Experts of a small language model.
Size: 13 layers, 10.8M parameters.
Experts: 24 experts in each of 13 layers, a sigmoid router, a shared expert of 192 neurons.
Training: a variant of Muon for the experts, 316M tokens, 10018 steps.
Below are experts of layer 8 (counted from 0) of a mixture-of-experts language model. Rows are named router (the router's row for the expert), up (a neuron's input weights, with its number), down (a neuron's output weights, with its number) and show model dimensions 0-191. Each number is 128 + 24 x the weight over its row's rms, rounded and kept within 0 to 255. Numbers have three digits each.
Before each expert's rows: "comes after" lists some tokens at least twice as common just before its tokens as in all text. This comes from a sample of Wikipedia text that the model never trained on. Tokens count by the router's weight.

# expert 12
comes after: "ed", ",", " of", " in", "ing", "'"
router:121101128097193124085125160106103174098095115141170173158135152113158079153139127123106150089133127120136116135107126103108195175133131110095109143108120109141150115098103169134120122103094142083135153110153117188139129141110114127152114094132142164103142104130119130101107100125186118155123140115151129159167129126142135175152152129105147134099143129129189163103095119114127113137170119119075105111122102130118129138108116129128144105115132152118125135090126121141098154127098145147166094121182120141128136135094132124108149112151131153091098121170118170101156114109138115132
up3:136149145138139055093154091133154164116117103103044115156121126148110108161145128112117130133121101144149113144126126117129105142127132149120116151127141135130132104151134111091102114122137120140127141169073148161093133135129141134101141111138115098086157103192075133157098113150096164135145132125140107140068172125111107111118138108148133163115155117101139100129123108099102124134125101095120121152153113154100122137128126121172163100113153136128081162155137149111120147079124174137158168141171165148147109123098133153129123154154162099143104156140134103149101091155106155142
down3:174156113162116149108171147070099095111143125116165136104128103103139116146140152172121132096098093150112110130117144145124105132123051123175157160109086130166103120126111139096117132131114151103158090129107111108083148156156150146116155133113154102163126092107140106126141124101103133123126136138159143139131093157117145145120109127161108156124152154158103170148146092141196138123148143128175107154178128142111104149102170080084101130162143112149126136113088148096152101154126126122168118105117097111128133133111103141136103132142107145134133120115124141116152121122153091096

# expert 3
comes after: " |", ";", " 0", ".", " 1", " 2"
router:143069126131115116128134114117126125138136120140130132137167106167172105143135155109084148107120187104136122147152150111126151145113161107085086111112112102089175159125106119104107139146133094111142124106133099136140096125114126146118123143141120117115162097101119124116085124128160109153092114120156168122143108118146112134160142119120143116102159145144141172101099126133150159167102134129119145121127122122094121115136120156108188136118139123127114146102093128160115167159143089127146112145193103136111111139138164127089135118179160128037123127163106172096106106127067126112
up0:119115106113098137127168092083117136140172140099094174132095172097152169120108113113093132152101130150117118149119117116160123110088162073082138107128105184133100102101139140100093129120097080110105082170119154116117145136106104127099117151138114156123138091154100101114134147122133098126127156111142120158141145183146132090158077146143138097125157112086130136107150116122156091143107169138140148133146135136131166171149134135106178134115112103140146107126140097116164131151156128135145146119120111166122149171159132149146136123122179124104111123121167134136112117165108105128
down0:113126155124154160100106128113112157159091071153105132172122123137117105112151111136076129091162137085070132125137149142072116101076155133159114112138073120100138142179092151128151114140161123125129117111092116140100112108160150134151168127128132126064147159151155155126158119141153125146128135091148109111118132157170182112139142154099167153107150127141101111110115139128131108140147112105107124096094111138116119147111150102101085120180145106127129122101138159171152136101104134138110155144126127162142162139163111145159099142140094124116130157107117141115121147110156096137

# expert 7
comes after: "\n", ")", "\"", " 1", " 0", "%"
router:115122116085127146119116136088121148176118136139116191163106146122156158130148172115131145137093171094099115148111142094127158159129163161108075113103148102116127114124091139147134154128136102110124121133133121116107104116137110134145100156088162129106145097132114147100086109129148153138100142100128143160098143131141120162153130135123119155109123171099157162108113141125141084147130127151069121184154117128097071142110081114105146153124142129106089127111106118158116135134145135144142126117147121158118127160092167149145159104140153100120130116141153205132151105114067135099
up3:150161160100110112079106126086129128125117163144072150073117159132125137160117133119136129141111124133126111142164157141168141125134166125141170136127137144157136076099128165142094094088127105174145110117137130166149135135132107120077095111104115163160120128152111152151110134100136137128148119122112174107151108152162132123142142099158113143167150166123131103114125104103162133146128128083143113104111151133161141116145136162173126129148115106128141070093120114162099106151141152091149113100119101120142067109144137101138141127108124190139099107112131135151087108079162111104
down3:174110146079148181132149125150149138130109125143154166082113123109159152147136150139146097131121143157100152086111118126083141143161112147148103115138125132129164142102098135116144143163141116151143138141146095125109142121113111136113085098134156159166144168105160165157145135111100101103121105102111104113137152068065151129111112130148131143137115111142164114144110123147132165115170126196141116116155085175125157145102108085101129123115103099130134140091110142133147111122099133130121106118129124139106105082063114130130127141120147117152182134090146122153153102082123143103

# expert 2
comes after: " the", "-", " a", " and", "|", " of"
router:107107136124112136125121137111130137125130101146192124132136177096133117151176155114099124082121179066095136166132166070097129126120150150118102117099115110123145156126099139111129124111100091104121142085102139131084106131109162131146106102114188125117166138133091102135075077101118142166110136124164151146110137103150167168166144137121121103139113161152177149097131104139116118144105141119133098119112100117131073113143125155070159132118115160142141112130113157172113152139126123129146112148140127114173146145157115151107138123149100151101153112144125150161124130118109141122
up0:129130177095168114111112110133124088121122157096181120120144136118106118147128141132122146105097160173071111188110104123135101129109144145140137087155116127129102117152138114135124136148097112085088129141111109122129104131111145140168141179141143189164160116106173137126088159173112120148082095141170103142150110117123105141123115133126125110138118186097162136139115113102178125125118146165138145104123127095113138110144098144115189097097135100104096136110120149107149089124089128162106101103101141159120139121143120141138146111190106108116148153137126140121123162115109141110
down0:153114127132129131098157115155139144130096078139098095126100172113138120133116118106147145131182142098145121099107143093129117160149081116142166113117081140113128129119140143117127125078110167160118160134111131141107128093154151172137139126163125089103140136148148110088143129156126162140114165143133125121122096149152175107102151096118149146160146119160111152196116130076099058087160185113104126139117159120101152168127150114104112113160157127146082134129117110149108114128167138167135128112133119098151121128162142092118121128140093131127102139133123114142130125095093086142

# expert 13
comes after: "\n", ".", "==", "===", "-", " =="
router:138119135124158137108102127129152128093114105124120146110120116132128054164145180089113173098125146098106149176122154136123119122092151112111102110100111079114148127142109139120103131142125114096111136135127167127150075140119132154167126139107135115115169149130097100134148120138136126141106149135156132147166164167121121151106159122137137104094122142125129195114106109147118105128121139100112137135101085161119080138071133146115166078117114158132127150142128116171130131136183111121128124123142118145166118158143130101116112099143118053074163117183165133139148113109111115121
up3:084104154106182118118107117133138080103107139116156165104108145070141125150127180103133136139099098112086134140176135086146117101097142122141161127087108127165112117123126124111116077115080133138122141144124127112106104145148188114142144147153132118153119136149159109127150133148152141124110126152130119152117113178151160099105134128069166137096126155148132156112119112110141121118132100145127118127087154135178133107174100150172112109169134175144136143108099132113135128100109130128138131173133125145147107132123105140132145143143112071115101091174099094140136136184154114119
down3:136149133137073121133150121135097146156143155118099130109166130188139142134143133110141135135141174141147088132100165153145164113174129158135133134085094132147180143133138147126123148131123142095120130083129121109137121129123162095123122153089106143094139098117164117105136093097108150134111085114080099141110147056140104128141078113157088125093114098139120129124133136140165147067103133125124159153166160097127118164135161100106132156110118115106133114150118133121089162125112144105130129107113114150151106137133147163139123099106134143140129132153146142141187134081069163147

# expert 8
comes after: ",", " |", " of", ":", "|", " the"
router:092131147145138160163101141070122153126126129141127132138184190101193115133121135101092141125113159093128109144163133146130162139093162118119119111137136105113174123114107090133125124141140150128105115134120122182144104136151169125121113136098140135125131075091092128107101080130138111112117156120126108162147151083154144125128112175111119123117178144128130132109119130133164084135103085113122104122087098128132062113094114184157146124086104139136115151133097117155132115148126118125146112132167115166129123114152126143108151107173171150081122119170133127114152125112116148124
up3:182118138088145128118132143123137100135096127131083093115088093117159109143155114115123145082140142115127142114114093087124086102129110122168122163132112161140124134155123155128142134121115082133135103133085176115103162155084108124110136120138103159148160151151167150137164104133126134148139130138115117153111127133112128138121158109162103134114111138124149107104141131145068151074135143125108133147149135114110145106130131101146168116206140142117150091151125159125086146149136119165164158129109098125164151108109100138113157144073115123078144144159099137167160125147161072117
down3:178099096135125122158117133117127097127116107158131108118091121110112060158148163101160139117123153130112128142100134104126104125168131109110146113122122112099165141115110183097157146150125126130135097087153149125095119136120155137142190166140137107115126161150172169121141159118100157134105105105138148114143138124084125125151186120141103142081120153128144174158116154118094128109135128137102163122137115106128143145162130136097143147197129132132129081118134163159106140131144114129102134153120151100142100124118135091114130122105139098082135152114094161076082104118117088171

# expert 6
comes after: "\n", " S", " ", " E", "S", "."
router:134111174104139126129090144122135144082101128114141148109127157104160125162152127154122159101140145126151103158117134119134152178134153141119127109117090081137146104128107144129124126102085122122103127123114136190105088111170103110140113095125157120122181114108105147105128112146161137181080120135139145158153141103117131146132149115082126151125136117134098150053124088101150104159137116138137132125064123128099070110110091147132153125098117128123082116152085123170152132139149109153158132126161131152136122131124141143121126087174128140133158126151135192095133116098121101108
up3:105112157115108175171142131152131113139114117135180147140119121117112122117154088153092139144153100132130147154135127146146124146132120153059117156109147108179107150207121127109113101177138103129146108121156141157124118118122096083091118122164093133117148097106125113146167084111113138125134095101161151129135157103139126145115100179135136134107107122137113163118163100155114123125150097118060089165087110110126119130127152186139114113098149115140120142119123108131156133132119107132115142178170140124116081104113106149148075131130132110116076151138139112130148108124159144133
down3:137105143135157073117150152110089100136109150091102121094169111139119149149120133119158131140131141152151119136140133121124076131126146142143152112113110135100144130098141117158118177144154177146067090124151135128114139125104135097138114164119182190135125118119097121154161084127132107092103121160086104125124122157183159110137137110126150108132142092136180123123087132106147136092149169102132139083131145144119112144135140141111117125130144137144122077129124179136164095110096077143131139110135108165172113117107096145135138133155155107113169118072092130137127100155120117141

# expert 21
comes after: " ", " T", " b", " re", " f", " ("
router:072108151122163136134123140117136138110113096141151157139114137104146107165131177140149172128134139110150119148116147100123150163106157152099094148124124078101131130113132117153130098117070139140117137120127175161088100181115131111128080131135154134110162117100123143132117107130159141137083117141161182113187100137147135124115112106154090135128116096111124151095141098080141097148139130096164158148118091140120097146091144134076140095085107148162124128121164130162118131189138121148156117137101112112146115136157166125114156124130153119088114131155144156110111110098098134101
up0:116152152114140076072128105145124151109090126111119126149162162112146076145083120094141118124131135111163100120133148138116143093127117135119162181155120099190087135147146111137132130119129120132110142120111148126102139110135118093163161118117121109114120122102135116092132115141168105128147097089096144115143080128149148179153131141122124143105141118166151117147149145106110121142200144116134098114120147090121138157126117153083113114150171170130105142131150150108116123138118109152151143142093068132136115133166129115187115130120113105107151082189103127102123136138158129077
down0:123140079125155156116107121147105133112160149148138110109117121100141133121115136097133148125153119148091165111115143108162056148108177131125144163148133160113146137161130109129149128108139154150128086083150131117180137153090072148109145124127139178139133130079125137139113135118106147139164155088083135148103122150098164116124099104141117123151135114122180099122135138083138147173113128052109115100128125099117127121160070136119171138160135095158115106131111148161125144134113160102154154116138146157125158173117123148127154127090094094120108133088117141133112137103109122142